{
  "n_experts": 32,
  "router_score": "sigmoid",
  "balance_loss": 0.000479,
  "router_cosine_scale": 20.0,
  "lr_router": 0.00119,
  "norm": "rmsnorm",
  "tie_word_embeddings": false,
  "optimizer": "muon",
  "beta1": 0.95,
  "batch_tokens": 131072,
  "max_seq_len": 256,
  "max_steps": 3616
}
Below are experts of layer 11 (counted from 0) of a mixture-of-experts language model. Rows are named router (the router's row for the expert), gate (a neuron's input weights, with its number), up (a neuron's input weights, with its number) and show model dimensions 0-255. Each number is 200 + 40 x the weight over its row's rms, rounded and kept within 0 to 999.
After each expert's rows: "comes after" lists some tokens at least twice as common just before its tokens as in all text. This comes from a sample of Wikipedia text that the model never trained on. Tokens count by the router's weight.

# expert 17
router,293,208,234,156,214,181,238,207,168,211,240,200,172,204,199,270,196,112,203,137,125,255,225,242,193,168,181,182,185,178,168,184,194,199,192,170,136,226,253,175,223,282,281,199,249,226,168,154,215,157,163,214,198,163,148,204,147,166,149,153,206,194,175,210,198,220,202,225,287,246,187,286,163,189,272,200,160,262,176,208,205,242,156,134,220,230,207,146,229,203,218,162,218,184,207,230,150,183,206,292,218,228,187,186,206,199,200,124,141,230,177,132,199,167,173,183,208,223,222,221,185,241,238,158,129,246,190,189,176,175,213,175,186,228,242,117,219,237,113,180,161,201,172,250,210,185,204,160,167,194,140,172,143,174,136,207,237,288,218,180,189,245,249,178,209,144,232,173,168,228,242,147,223,229,201,180,139,191,159,193,132,149,219,189,212,253,247,206,258,209,228,198,242,233,306,178,197,289,247,216,178,336,196,252,306,255,201,259,175,148,161,181,185,280,126,176,200,151,142,227,161,257,255,193,197,198,182,225,208,181,141,189,152,198,172,140,171,215,244,150,187,184,222,224,233,268,162,185,201,170,187,178,242,248,215,239
gate0,204,244,213,216,271,286,168,119,223,234,143,186,250,179,303,198,230,202,164,117,202,163,161,231,148,215,219,126,251,189,164,228,211,223,148,204,191,206,200,189,228,268,221,283,264,177,183,219,239,220,244,278,192,195,189,172,103,207,179,184,278,217,135,148,234,177,221,208,183,215,164,179,225,198,203,164,144,159,211,186,264,183,188,236,231,204,207,177,194,242,188,243,140,205,264,232,220,177,172,159,153,222,169,160,231,215,227,116,134,203,174,183,233,167,191,201,261,191,244,263,156,270,195,177,213,147,234,198,158,209,192,222,146,153,201,134,197,302,203,214,219,232,212,255,191,87,251,237,284,160,238,213,119,135,195,241,175,232,198,219,176,159,206,196,181,105,210,194,142,222,265,238,216,158,268,205,187,256,171,130,173,210,163,221,198,204,195,176,230,219,195,187,203,221,241,199,113,175,196,159,201,246,158,244,208,220,255,210,185,241,261,194,177,212,202,182,232,187,207,210,164,224,250,206,208,237,222,150,128,191,249,160,239,198,129,222,232,207,167,173,150,258,208,309,207,183,166,137,206,172,128,230,215,283,195,252
up0,171,297,248,247,214,237,204,297,180,142,225,225,194,251,215,159,162,180,147,235,174,283,195,164,195,210,227,108,225,163,212,271,212,186,140,123,171,178,268,179,221,155,179,189,262,152,215,242,189,266,246,271,257,243,191,208,135,250,249,261,215,235,157,234,205,278,169,242,198,224,203,192,156,201,166,163,232,196,212,233,262,274,199,124,188,184,192,211,241,207,214,217,125,220,221,278,187,155,205,216,203,235,206,226,181,230,257,227,208,202,180,209,164,215,183,144,222,228,210,266,326,150,207,123,222,109,227,170,177,192,193,203,203,214,212,221,201,193,172,175,165,260,276,218,194,186,219,178,224,105,167,200,212,214,173,208,178,272,215,206,241,254,151,199,191,218,201,140,208,213,217,244,266,217,173,244,245,235,175,292,227,251,176,193,200,173,141,216,179,278,239,227,193,177,130,234,187,182,213,191,194,147,253,165,201,153,154,190,291,275,171,207,168,130,154,175,237,175,272,248,228,196,162,216,205,263,205,200,186,200,167,234,188,207,259,186,143,134,307,215,211,209,233,168,253,189,190,194,247,184,175,194,248,184,237,187
comes after: " to", " was", " re", " and", " he", " who"

# expert 9
router,158,213,198,155,252,146,190,228,231,179,217,154,174,197,178,202,220,149,193,62,120,195,189,200,247,169,217,187,144,201,175,162,200,125,133,168,154,143,177,113,229,254,179,230,217,181,227,141,211,233,160,210,171,165,134,221,266,262,194,168,277,234,264,134,296,173,313,197,194,269,122,276,155,196,201,205,221,201,237,194,208,224,179,196,213,166,209,164,271,169,215,137,196,222,178,158,259,204,240,218,182,173,154,157,203,218,211,164,126,246,151,171,203,216,198,203,214,199,187,172,220,231,111,174,154,199,257,197,174,202,305,151,181,172,196,182,257,268,130,115,221,218,218,222,222,214,208,185,177,238,178,211,219,211,239,278,224,240,235,230,142,213,208,195,170,243,207,167,191,224,171,148,209,172,181,151,123,212,236,191,173,204,189,210,207,188,177,224,169,168,256,184,149,206,244,192,235,240,168,192,125,256,132,204,264,233,220,190,188,160,154,150,222,248,203,231,173,281,182,178,213,235,286,161,180,217,247,158,218,215,178,251,202,233,191,162,131,225,195,124,161,198,216,259,206,213,149,173,274,142,158,145,242,172,174,177
gate1,179,239,210,159,247,179,184,241,209,226,161,200,181,195,295,190,190,206,234,138,178,147,194,95,226,171,184,132,180,198,160,184,232,152,241,180,239,156,162,139,224,209,230,129,248,175,218,245,143,256,187,259,187,255,178,250,213,256,184,186,134,196,247,204,243,219,224,187,237,222,146,184,83,221,274,134,209,183,225,206,237,319,199,259,257,209,191,171,189,187,241,243,242,247,210,180,231,220,254,224,179,219,199,197,144,198,257,172,212,220,160,199,238,146,191,241,163,235,192,250,122,121,194,247,245,268,206,176,261,201,189,220,156,127,233,231,201,229,199,241,225,210,200,154,138,295,220,198,157,154,203,124,168,141,159,183,176,194,219,251,160,196,264,158,224,206,199,208,181,247,186,131,234,217,267,205,136,234,189,199,214,194,248,220,135,85,235,147,217,124,225,191,228,226,250,193,161,182,154,226,174,221,226,233,302,211,222,189,154,172,194,237,199,228,243,118,199,191,233,171,161,140,204,172,208,219,246,199,247,191,199,249,153,183,161,212,250,140,235,234,275,170,235,178,243,181,204,192,204,260,193,267,201,180,241,241
up1,182,141,230,171,202,146,172,269,175,185,196,233,175,174,271,191,136,171,219,297,236,222,222,184,144,192,183,167,158,256,181,241,182,138,129,202,232,202,135,234,149,203,164,117,192,161,223,192,247,257,161,170,193,248,193,258,120,176,169,207,206,247,233,220,166,107,256,145,194,205,224,205,202,231,199,150,198,227,228,170,182,170,213,242,179,144,210,225,158,255,138,264,250,235,228,143,180,186,247,200,208,241,190,173,116,251,224,170,224,223,263,180,172,165,214,225,148,243,207,254,262,205,189,214,222,197,182,233,249,323,164,207,183,219,208,236,243,214,219,216,234,157,246,253,171,158,142,176,201,223,244,252,192,223,358,179,239,148,208,250,174,234,116,150,166,192,248,229,196,238,195,149,162,224,172,137,253,175,238,141,175,158,157,264,222,131,174,169,198,204,237,100,175,177,211,170,183,117,210,173,215,211,185,194,191,251,168,189,236,196,207,161,239,222,246,180,159,238,179,213,141,253,216,176,242,161,188,241,153,242,239,161,99,164,210,158,184,177,176,194,260,259,164,214,186,190,186,230,168,247,173,156,210,232,171,227
comes after: " |", "|", ",", " in", " the", ":"

# expert 25
router,230,169,237,225,222,214,253,261,163,276,224,134,168,206,238,230,192,146,136,229,179,213,151,218,246,162,205,209,175,219,211,164,215,154,140,156,211,191,192,142,253,175,272,165,191,158,165,137,170,230,207,183,159,200,127,187,256,242,201,133,256,265,237,198,196,183,251,191,368,235,157,248,93,189,209,225,211,201,215,204,214,253,114,212,209,147,189,157,268,170,247,285,234,272,150,244,212,172,174,226,203,200,145,128,219,243,198,127,192,234,233,186,263,221,186,197,154,251,176,162,177,221,219,166,168,204,179,178,167,210,273,186,153,190,230,259,298,236,201,207,212,233,183,251,201,202,233,184,118,221,254,228,241,218,178,190,245,200,249,139,164,220,202,137,218,207,192,185,183,212,192,167,162,182,168,173,215,203,247,185,177,181,198,205,187,223,233,203,183,137,158,201,197,269,291,168,205,226,237,204,150,297,210,252,238,189,187,271,156,165,167,171,195,248,178,218,120,145,198,209,184,225,185,233,160,267,116,229,224,197,142,205,245,199,208,148,188,213,189,162,116,187,207,241,235,187,210,155,219,179,168,236,263,215,267,244
gate0,178,192,180,278,171,189,228,213,223,239,181,192,182,183,214,168,206,229,192,241,177,212,186,245,173,183,206,236,184,269,234,236,266,202,196,109,209,221,199,300,185,114,188,235,135,207,194,249,200,135,185,220,195,175,151,211,165,229,234,185,88,213,143,255,205,240,234,148,186,231,220,248,154,192,209,196,215,192,217,174,213,223,188,117,179,255,187,167,98,181,214,170,176,168,277,220,171,224,173,228,219,120,220,228,157,208,206,91,239,79,192,192,170,251,227,212,180,175,148,209,184,231,255,221,262,135,150,193,207,209,220,168,211,196,193,243,181,164,188,214,134,200,186,212,197,160,209,215,206,197,176,154,134,210,218,183,263,217,180,230,274,193,218,143,135,234,186,256,219,146,154,194,169,130,185,156,200,183,265,257,290,253,214,195,238,192,216,253,204,181,178,226,192,214,133,198,202,242,225,181,276,217,261,178,233,178,221,243,173,159,151,202,179,293,250,238,193,206,263,143,143,140,191,312,235,185,162,223,135,201,208,194,239,124,176,115,150,198,267,145,204,256,157,181,190,214,170,174,277,195,131,232,180,170,209,231
up0,267,181,172,186,176,226,282,196,163,252,223,189,268,293,157,183,166,219,149,172,203,167,158,207,259,223,169,277,146,185,205,127,140,212,240,240,233,235,214,226,104,165,238,198,188,196,151,183,184,264,218,194,147,143,174,152,148,216,156,194,234,202,230,159,244,214,178,259,223,197,183,155,159,175,228,174,196,184,237,207,139,170,196,237,153,183,134,169,246,282,228,238,159,220,230,168,184,208,165,194,205,241,260,209,211,205,207,157,170,160,181,199,164,199,137,240,229,168,268,227,216,232,209,154,250,220,223,195,211,186,151,222,177,199,228,198,257,198,196,181,207,155,160,158,260,224,285,138,146,245,262,235,256,172,210,186,262,133,146,168,140,93,202,152,218,214,217,182,199,326,206,214,228,163,243,194,214,126,225,322,134,165,260,256,251,249,162,245,212,189,230,205,246,174,214,179,175,231,200,218,215,193,215,188,216,217,261,181,258,260,160,162,179,223,215,205,208,182,154,145,138,264,192,165,194,215,186,165,250,235,217,137,126,197,171,262,244,231,196,227,231,147,190,198,133,186,151,145,247,172,178,240,216,109,195,203
comes after: "s", ",", " to", "ed", " it", " which"

# expert 30
router,149,217,191,164,236,210,144,224,147,209,222,150,157,230,191,211,168,114,194,177,116,198,173,214,244,175,186,174,200,231,204,188,173,147,129,218,182,189,214,128,182,190,216,209,222,144,149,174,123,158,213,125,219,184,161,214,250,246,214,164,296,237,199,237,234,252,237,213,228,222,192,265,218,241,249,145,233,196,260,165,193,283,144,172,222,217,188,179,209,129,226,139,291,172,175,197,145,174,158,240,175,198,152,154,188,247,159,190,164,158,212,127,205,153,138,177,168,205,191,193,241,260,204,186,160,198,236,161,178,204,235,197,129,325,247,173,264,166,114,194,188,189,257,209,214,183,208,204,160,270,203,221,156,224,213,209,253,165,239,101,175,211,145,209,195,183,238,213,228,184,176,189,142,234,198,220,232,168,194,224,173,183,93,186,223,250,269,157,160,163,191,175,186,229,221,258,174,220,249,170,217,265,167,195,208,271,191,194,209,197,207,198,162,178,212,231,174,112,152,183,240,295,329,188,264,235,200,196,172,228,130,239,240,164,167,246,135,149,218,158,206,171,177,201,286,181,202,176,237,232,154,173,188,214,165,204
gate0,223,262,241,143,215,262,243,167,209,248,195,261,217,150,225,234,140,155,197,208,204,156,238,166,179,214,107,238,191,208,155,230,182,191,190,226,203,225,153,187,204,245,167,214,130,193,179,151,224,224,142,237,122,189,201,190,237,264,181,224,215,246,154,268,218,210,210,224,145,209,156,252,276,176,233,220,192,231,191,185,196,219,168,142,176,200,226,184,182,215,230,253,267,227,257,252,144,131,227,184,248,219,240,276,186,203,221,249,79,156,261,194,238,211,228,160,124,165,181,229,223,142,293,226,229,159,171,223,246,248,195,165,193,221,168,216,205,186,188,156,207,195,180,190,135,190,221,199,205,204,194,230,131,187,195,213,199,215,231,269,153,197,200,169,165,191,201,192,184,115,167,240,180,190,269,206,175,151,248,245,255,131,191,281,228,163,233,117,133,236,202,174,225,257,154,225,208,140,109,205,181,206,235,171,228,130,174,171,155,203,205,214,216,156,209,155,222,193,237,104,185,189,259,225,201,146,250,211,241,234,298,205,165,122,259,153,195,224,227,188,205,174,170,186,297,270,167,285,160,245,263,185,212,251,197,169
up0,161,220,199,158,265,217,165,202,195,222,234,231,203,138,199,211,214,139,171,223,326,137,234,193,213,216,203,219,244,172,174,238,206,211,257,205,181,238,178,162,165,231,184,239,161,273,204,220,232,199,251,261,235,210,217,236,232,240,187,242,242,278,211,167,241,223,163,209,155,224,226,184,160,163,272,218,189,260,156,176,247,252,222,155,171,201,216,190,226,203,251,184,262,203,192,215,174,107,215,222,187,225,229,205,227,260,194,172,180,236,214,259,196,234,283,190,177,201,267,204,260,191,223,140,220,259,210,265,219,231,180,219,174,246,245,223,187,206,172,186,141,159,261,260,139,189,254,253,212,210,200,236,110,251,209,166,171,209,135,198,188,208,228,208,175,194,240,222,224,284,170,235,194,255,229,252,204,242,213,229,197,182,175,283,220,206,246,212,185,189,201,159,186,285,200,281,112,178,153,228,249,240,244,197,240,89,197,168,245,197,205,215,131,161,197,226,244,179,237,187,203,218,244,142,182,228,189,158,176,217,280,179,196,224,266,170,292,227,301,216,199,118,76,227,182,234,115,269,231,263,162,173,190,226,202,195
comes after: "0", "9", "1", "8", "2", "7"

# expert 29
router,190,188,223,208,248,172,206,228,169,198,231,196,111,186,238,286,207,138,153,168,180,200,233,224,261,255,249,153,178,251,226,210,243,131,201,144,171,278,237,169,216,248,241,209,220,172,210,184,138,231,103,194,170,229,183,265,120,245,198,185,306,276,277,156,264,184,213,162,208,201,174,238,257,155,188,181,231,227,186,223,220,246,187,201,243,133,190,178,245,179,246,212,201,240,164,211,173,221,197,184,265,252,144,145,237,220,198,184,225,202,157,153,146,167,182,160,182,196,210,210,196,223,150,172,178,191,199,200,165,161,268,229,183,211,190,179,236,209,79,212,230,212,200,165,153,276,256,148,162,194,203,195,212,178,230,218,297,249,217,213,187,165,237,174,193,141,198,206,247,122,146,150,186,190,201,187,202,266,154,126,205,167,211,237,142,257,194,157,174,168,244,139,105,207,230,240,213,224,254,173,154,243,103,212,354,217,164,242,216,195,184,166,239,275,211,237,186,189,140,206,185,233,264,201,223,276,192,229,179,197,205,238,241,197,223,215,132,184,162,191,242,233,191,235,232,191,214,152,250,235,186,190,220,193,237,197
gate1,221,90,173,214,202,236,202,163,238,156,251,225,197,265,265,320,226,189,186,218,132,152,194,226,190,296,186,236,234,209,222,156,198,197,208,268,201,167,172,173,167,218,295,171,168,170,141,192,205,230,178,190,166,183,228,243,199,250,235,227,171,208,221,196,200,189,153,192,242,186,260,140,218,271,212,143,244,257,184,186,203,159,178,199,238,172,212,166,212,206,163,261,153,196,177,239,177,205,205,194,170,151,120,148,120,198,146,233,133,123,173,222,181,99,117,205,196,146,223,216,163,236,139,116,137,194,111,199,207,178,239,207,207,161,209,197,204,185,218,152,206,237,182,227,168,180,187,187,220,275,185,177,281,232,199,182,252,184,242,148,251,200,180,203,211,234,232,227,176,196,180,160,236,154,227,263,170,274,254,176,232,143,174,161,233,143,185,195,189,191,222,226,257,223,165,184,284,232,208,211,210,191,249,168,295,208,188,214,209,232,205,195,234,192,248,261,211,132,234,298,204,205,242,246,224,157,272,152,225,166,127,208,203,238,186,169,193,231,117,157,277,219,233,229,158,240,194,163,111,202,176,213,183,185,141,180
up1,250,170,234,243,152,203,177,239,247,204,201,219,171,156,262,255,202,128,225,259,171,180,218,152,195,191,211,250,243,250,166,228,195,257,145,185,145,254,216,206,224,261,195,168,226,160,141,186,269,158,168,242,175,176,257,227,175,234,227,183,167,240,137,206,158,195,142,181,181,169,162,146,220,115,225,206,230,204,242,198,166,120,215,233,223,179,265,155,237,154,227,254,160,184,275,177,293,243,238,150,186,172,157,172,169,148,210,246,181,184,158,141,187,176,141,250,68,233,219,229,139,229,172,198,190,197,233,193,172,148,167,237,247,191,198,204,215,262,92,127,246,182,189,196,206,213,245,201,221,209,236,221,261,209,163,234,203,220,193,162,232,206,205,162,198,239,192,228,244,175,224,189,212,91,186,265,125,310,203,129,274,233,181,241,258,195,215,163,194,131,161,169,209,204,186,175,229,167,221,173,174,175,238,248,245,238,174,187,211,183,187,202,191,245,159,260,200,203,212,241,177,193,248,179,249,235,199,167,210,240,206,234,166,192,65,156,177,123,149,290,229,202,204,206,165,173,181,142,186,251,148,168,177,216,167,207
comes after: " |", ":", ";", "|", " de", " /"

# expert 23
router,202,225,206,232,246,116,245,204,144,280,163,186,160,147,218,192,237,190,149,201,201,215,173,209,209,230,235,216,191,189,187,181,240,140,193,218,238,140,231,156,268,207,237,190,241,215,179,167,230,248,214,132,152,213,118,227,128,234,207,125,247,241,221,180,173,147,221,150,219,262,171,289,143,229,223,197,159,241,206,227,278,228,213,152,248,156,180,173,219,165,196,197,235,135,225,212,233,221,169,214,265,191,249,184,177,205,232,104,220,218,173,202,223,247,121,204,150,183,168,131,211,163,227,263,157,171,216,199,193,190,215,167,124,187,187,210,141,240,168,135,180,196,144,262,206,178,199,196,133,208,158,145,224,199,207,233,166,245,151,148,174,167,208,199,181,107,127,179,206,196,145,171,181,126,195,201,135,187,149,192,202,162,124,144,202,259,262,153,233,163,206,218,170,245,251,189,230,212,225,162,149,310,158,241,286,249,240,222,145,113,221,201,149,239,221,212,163,166,180,189,204,251,285,214,255,208,217,191,195,235,101,229,234,238,229,224,128,261,221,188,238,192,190,179,244,251,191,196,252,210,172,231,265,181,165,176
gate0,218,260,247,248,222,181,212,180,131,292,247,186,197,232,216,130,172,236,192,205,244,232,181,204,239,262,205,200,148,219,171,260,179,185,231,211,192,204,153,222,133,131,150,186,157,82,226,233,221,199,213,123,190,250,207,172,215,167,226,154,97,284,251,147,139,139,134,167,184,235,152,208,225,212,232,200,214,199,220,179,195,224,234,201,258,294,198,250,156,260,154,220,210,197,166,171,231,223,224,283,246,219,193,134,269,156,141,195,190,217,203,229,205,191,205,181,151,178,170,197,244,199,247,218,211,221,243,225,206,175,210,179,176,233,160,193,209,168,246,168,202,236,189,297,204,283,192,227,230,211,195,175,241,201,274,278,153,215,253,191,217,136,182,190,211,158,197,189,295,231,158,200,170,178,109,243,229,189,205,182,250,113,110,233,209,218,214,181,245,210,201,202,239,198,188,160,237,291,120,246,157,204,235,191,233,216,175,179,163,175,181,241,230,238,301,198,211,226,186,129,132,182,234,192,184,217,99,249,157,114,181,175,190,230,178,220,164,214,166,148,215,180,177,187,262,202,251,248,229,192,156,192,178,220,174,219
up0,163,185,340,229,219,228,139,154,208,202,194,184,172,161,192,129,220,225,205,188,216,208,132,180,137,165,278,250,135,156,167,263,167,161,195,144,192,205,246,279,169,144,205,169,191,158,267,191,255,181,213,236,163,229,197,175,203,132,138,188,150,263,239,190,236,202,197,149,185,230,217,193,141,277,214,208,202,321,216,175,228,157,194,161,245,241,152,179,216,213,151,163,240,262,196,194,187,232,237,210,245,223,211,206,243,172,119,213,201,233,169,198,237,169,225,193,189,229,166,188,255,249,260,230,263,206,167,205,197,254,174,221,174,283,216,166,155,134,261,202,208,168,137,185,186,199,225,178,208,174,171,157,262,196,226,213,190,227,260,218,230,200,200,217,230,195,175,237,233,256,178,132,115,190,164,206,209,228,238,155,219,173,111,203,211,182,239,206,217,122,145,204,313,231,285,255,160,292,206,99,174,156,164,261,196,191,189,207,135,263,140,208,197,252,243,256,181,244,179,196,156,193,294,257,136,202,169,205,182,198,250,205,182,169,212,228,202,221,184,124,166,214,177,214,217,185,226,206,207,204,171,200,263,211,204,224
comes after: " ", " |", "%", "4", "6", "5"

# expert 19
router,232,233,227,178,193,218,211,175,173,230,164,162,204,174,222,213,222,213,218,243,182,252,235,168,283,244,182,244,181,212,170,200,279,86,241,207,182,157,231,204,233,206,298,199,230,228,138,225,187,156,158,179,78,195,173,270,191,264,137,162,218,194,175,181,181,182,170,190,281,305,187,306,158,199,258,215,202,152,177,182,222,233,227,161,235,184,191,190,269,201,168,260,270,263,169,259,222,203,186,200,196,276,172,197,166,195,186,205,182,223,221,165,239,219,169,188,161,237,196,205,186,213,191,179,167,222,187,222,188,201,292,113,198,168,263,243,269,241,174,213,191,227,217,238,174,215,213,149,115,216,223,238,220,191,239,278,216,262,220,154,208,204,191,164,186,168,161,216,181,209,136,121,192,118,174,157,156,204,139,182,188,182,167,219,151,305,199,190,244,200,139,236,133,205,221,272,155,192,177,189,177,258,137,218,260,259,232,181,213,191,201,177,223,206,230,217,182,162,200,197,215,168,272,218,237,244,146,227,181,130,188,200,149,198,199,225,110,176,241,83,233,200,251,194,243,203,121,161,256,159,215,206,240,177,200,196
gate0,259,205,199,163,175,214,246,200,197,135,170,166,196,157,241,171,210,110,259,173,224,233,151,200,217,240,207,192,224,279,165,270,196,208,244,255,222,108,234,253,171,183,203,215,213,237,142,202,168,223,178,226,261,187,164,165,240,171,141,195,203,267,206,146,212,242,216,230,175,236,210,196,253,226,156,155,304,269,154,180,171,116,187,244,226,170,211,271,249,261,202,241,164,151,240,189,202,161,195,201,222,266,178,171,213,219,201,198,183,193,202,221,160,172,213,296,152,178,269,191,232,129,153,115,162,179,228,248,192,247,230,220,216,175,268,233,231,252,97,250,141,169,203,210,112,218,225,134,238,174,196,201,197,166,197,218,280,203,223,160,254,202,181,206,189,180,278,206,201,207,179,220,237,218,218,192,108,176,200,185,170,215,197,229,202,175,232,190,159,233,257,274,108,151,179,165,220,244,260,232,201,261,243,215,237,182,199,209,194,209,200,227,203,234,203,234,234,162,211,116,246,146,244,279,206,283,167,285,218,200,183,197,191,172,127,186,144,334,196,203,161,185,244,175,199,174,140,187,223,194,227,184,223,229,236,198
up0,176,253,187,278,165,232,182,126,244,123,193,203,243,247,108,186,178,258,154,133,229,196,182,239,153,185,145,263,219,207,246,165,161,151,187,166,239,259,177,151,179,193,226,207,247,78,202,129,188,253,209,225,166,230,186,193,178,191,273,236,227,111,188,214,206,139,207,151,171,197,159,244,182,216,238,257,127,187,200,165,261,227,199,202,165,179,197,182,176,152,190,177,182,262,178,142,114,234,224,231,172,175,261,190,221,159,171,193,254,227,254,175,202,207,174,62,243,217,167,186,146,238,244,241,268,266,177,163,222,167,195,175,203,213,167,262,176,148,219,140,267,202,210,213,182,182,185,204,227,224,200,220,265,155,188,228,135,194,217,233,156,195,221,163,207,229,157,118,144,187,187,254,201,268,186,196,223,221,183,194,175,216,202,183,199,170,213,190,224,183,207,212,226,256,250,261,190,166,218,167,232,111,219,140,206,162,201,248,216,181,204,139,181,79,151,164,187,221,229,270,151,161,244,180,249,171,251,222,162,230,223,294,161,182,165,185,195,161,212,189,178,183,168,214,293,209,262,209,241,251,178,183,176,247,162,159
comes after: " ", "2", " (", "1", "–", "3"

# expert 0
router,169,229,217,186,142,157,229,218,170,232,158,167,185,219,204,182,232,226,183,219,202,270,97,246,257,150,233,149,208,198,265,252,222,112,249,189,124,216,180,117,240,238,262,163,291,184,159,163,204,230,208,185,154,204,187,225,186,265,174,145,238,218,145,180,162,232,245,147,235,188,244,204,122,229,251,210,252,160,223,241,224,222,163,150,181,181,224,173,236,172,213,169,233,192,226,198,198,212,195,213,191,238,157,167,260,202,239,207,191,172,160,160,123,180,186,229,168,226,182,155,175,226,163,280,163,198,202,229,163,216,199,156,183,236,182,210,288,205,208,153,175,210,230,195,175,323,171,210,103,271,196,141,159,200,171,166,252,273,267,185,136,214,245,161,197,204,203,208,219,168,165,167,151,202,177,218,169,224,184,202,130,176,173,183,159,218,194,223,247,182,216,253,137,240,236,187,206,202,209,109,192,302,214,201,204,282,197,186,223,172,135,189,226,243,176,182,221,129,140,197,231,265,278,284,220,175,200,227,242,186,140,245,183,161,170,170,246,158,237,226,199,127,186,252,234,199,105,111,237,181,193,263,232,178,214,206
gate0,245,199,187,216,193,131,104,169,156,237,198,271,245,176,226,184,247,158,176,278,224,234,151,206,167,212,234,189,250,219,118,184,174,178,221,206,215,152,155,199,198,217,191,197,205,231,233,225,189,218,197,217,244,151,186,204,197,237,219,231,168,191,160,225,211,148,205,215,211,195,268,263,286,145,111,195,173,218,141,219,255,224,240,157,156,156,166,251,117,182,185,171,165,194,172,145,208,218,218,159,160,127,176,210,243,157,191,218,196,167,200,246,174,238,281,182,187,223,251,174,177,206,163,227,185,223,260,181,169,258,198,246,223,148,170,189,176,171,207,159,123,173,183,168,191,241,119,244,172,233,139,239,259,181,232,114,154,250,204,86,172,132,131,172,178,221,204,155,267,237,222,194,218,141,233,251,129,216,172,185,214,193,158,184,193,158,171,255,204,174,161,175,207,173,208,206,122,201,140,239,199,268,201,249,163,198,193,179,207,162,169,174,297,255,247,205,132,189,134,153,159,214,207,135,192,218,206,166,154,153,264,151,277,229,232,118,158,215,294,158,199,165,245,158,172,228,266,189,199,195,127,161,166,180,237,224
up0,198,188,170,127,187,252,246,231,215,211,176,240,185,241,249,216,201,219,184,149,150,185,235,278,164,237,273,215,216,264,302,257,189,233,220,183,187,238,83,194,214,209,181,209,198,202,222,204,244,225,173,159,190,262,180,229,223,237,169,301,203,238,174,220,145,215,173,190,226,240,184,144,207,182,248,209,217,189,195,192,220,130,227,239,237,219,170,193,193,242,234,197,162,193,244,150,170,200,210,227,222,180,175,245,228,250,224,187,150,233,203,160,166,200,207,164,161,207,227,241,205,191,150,239,188,151,119,231,234,195,195,246,172,200,170,203,203,213,233,236,246,211,151,232,143,210,244,170,167,244,104,186,233,207,125,249,188,244,182,240,197,256,159,268,186,253,199,152,195,240,248,243,271,206,193,120,250,192,265,224,165,243,291,205,225,176,214,177,128,267,163,166,196,225,146,244,233,245,280,231,137,224,236,187,214,208,164,125,195,237,158,183,210,284,220,287,223,240,188,213,173,249,160,156,221,231,159,245,191,172,222,212,190,232,129,224,225,166,189,253,191,251,188,144,113,279,143,140,219,82,264,233,248,251,161,159
comes after: ",", ".", " The", " that", " where", " but"

# expert 18
router,251,210,223,174,186,157,163,146,145,232,223,159,187,215,209,269,144,204,161,221,137,206,149,215,216,228,181,201,239,233,181,190,214,157,250,151,168,193,221,183,222,238,230,216,231,180,179,144,107,187,130,166,180,202,195,231,234,197,196,184,180,231,227,224,159,186,250,180,179,299,163,317,150,234,204,180,215,187,192,231,188,249,38,217,179,126,232,235,224,235,262,210,239,265,150,205,224,192,179,172,235,232,244,169,217,190,205,210,153,234,153,191,184,260,198,184,157,187,170,196,218,219,193,164,151,221,211,136,189,251,284,164,196,257,182,182,256,239,155,204,231,268,240,215,181,175,218,222,165,229,171,162,223,245,209,190,244,177,228,185,209,185,267,141,176,180,201,188,218,224,161,217,160,214,129,218,158,147,228,184,143,186,80,208,151,224,232,265,200,124,219,200,220,186,236,257,190,227,219,184,166,296,253,284,243,194,177,209,254,160,161,192,149,247,192,224,185,97,112,247,169,173,258,172,256,194,125,299,178,151,194,181,157,147,152,200,157,157,254,182,201,210,235,224,170,226,186,210,203,232,179,210,264,260,253,207
gate0,176,214,223,126,209,213,193,229,191,161,175,146,100,192,196,176,234,288,244,173,184,151,226,135,234,162,194,268,224,171,174,286,168,291,273,213,163,190,183,221,180,204,182,104,203,134,232,209,203,164,202,188,182,132,209,161,267,194,153,271,219,178,240,262,194,277,229,223,205,177,208,257,226,231,232,176,183,117,204,182,251,198,204,240,246,234,159,271,245,211,203,233,247,226,166,218,208,212,185,275,214,253,252,220,236,275,254,201,171,201,211,206,255,164,265,209,213,153,203,178,179,265,213,97,189,149,148,147,228,202,236,165,129,222,151,122,239,284,165,208,201,205,204,236,248,236,219,197,229,167,157,149,299,240,205,270,154,176,217,229,186,146,179,153,158,156,227,199,249,286,145,219,207,141,180,201,191,140,228,194,148,227,249,163,277,233,218,191,203,204,180,217,199,248,230,171,195,240,295,200,152,212,259,178,174,196,239,198,193,168,146,175,194,234,270,219,199,208,188,184,215,153,197,148,248,163,167,226,197,185,157,150,187,259,145,187,220,246,225,173,209,207,235,177,200,245,246,159,110,206,216,223,248,253,212,227
up0,189,215,177,186,192,255,203,150,202,216,160,231,192,198,220,269,172,207,204,161,249,126,224,184,222,169,226,269,174,200,172,123,199,139,286,194,161,250,155,213,225,146,91,212,206,258,252,196,205,207,189,166,163,182,175,183,232,165,198,172,168,272,186,264,210,204,171,202,245,225,274,200,206,198,230,212,261,218,229,176,189,129,213,228,201,246,259,203,219,157,215,231,235,202,226,193,187,196,164,215,274,198,255,173,251,221,149,237,155,223,157,273,198,196,286,200,275,179,237,72,239,154,205,182,119,200,240,206,206,178,242,227,140,169,230,271,206,206,233,142,273,204,156,203,237,214,203,304,268,206,194,180,188,203,165,180,165,229,194,248,140,224,80,180,172,227,217,151,178,210,134,254,186,145,168,213,250,166,184,217,179,209,170,235,194,187,224,182,195,206,212,171,182,187,213,183,223,212,180,243,157,151,237,223,144,267,220,172,151,150,249,200,262,132,155,125,104,227,205,215,150,214,213,137,174,190,274,185,186,199,274,186,215,195,215,171,215,176,220,181,173,151,124,247,252,279,241,108,229,193,263,215,176,160,257,211
comes after: "\n", " was", " is", " were", " be", " It"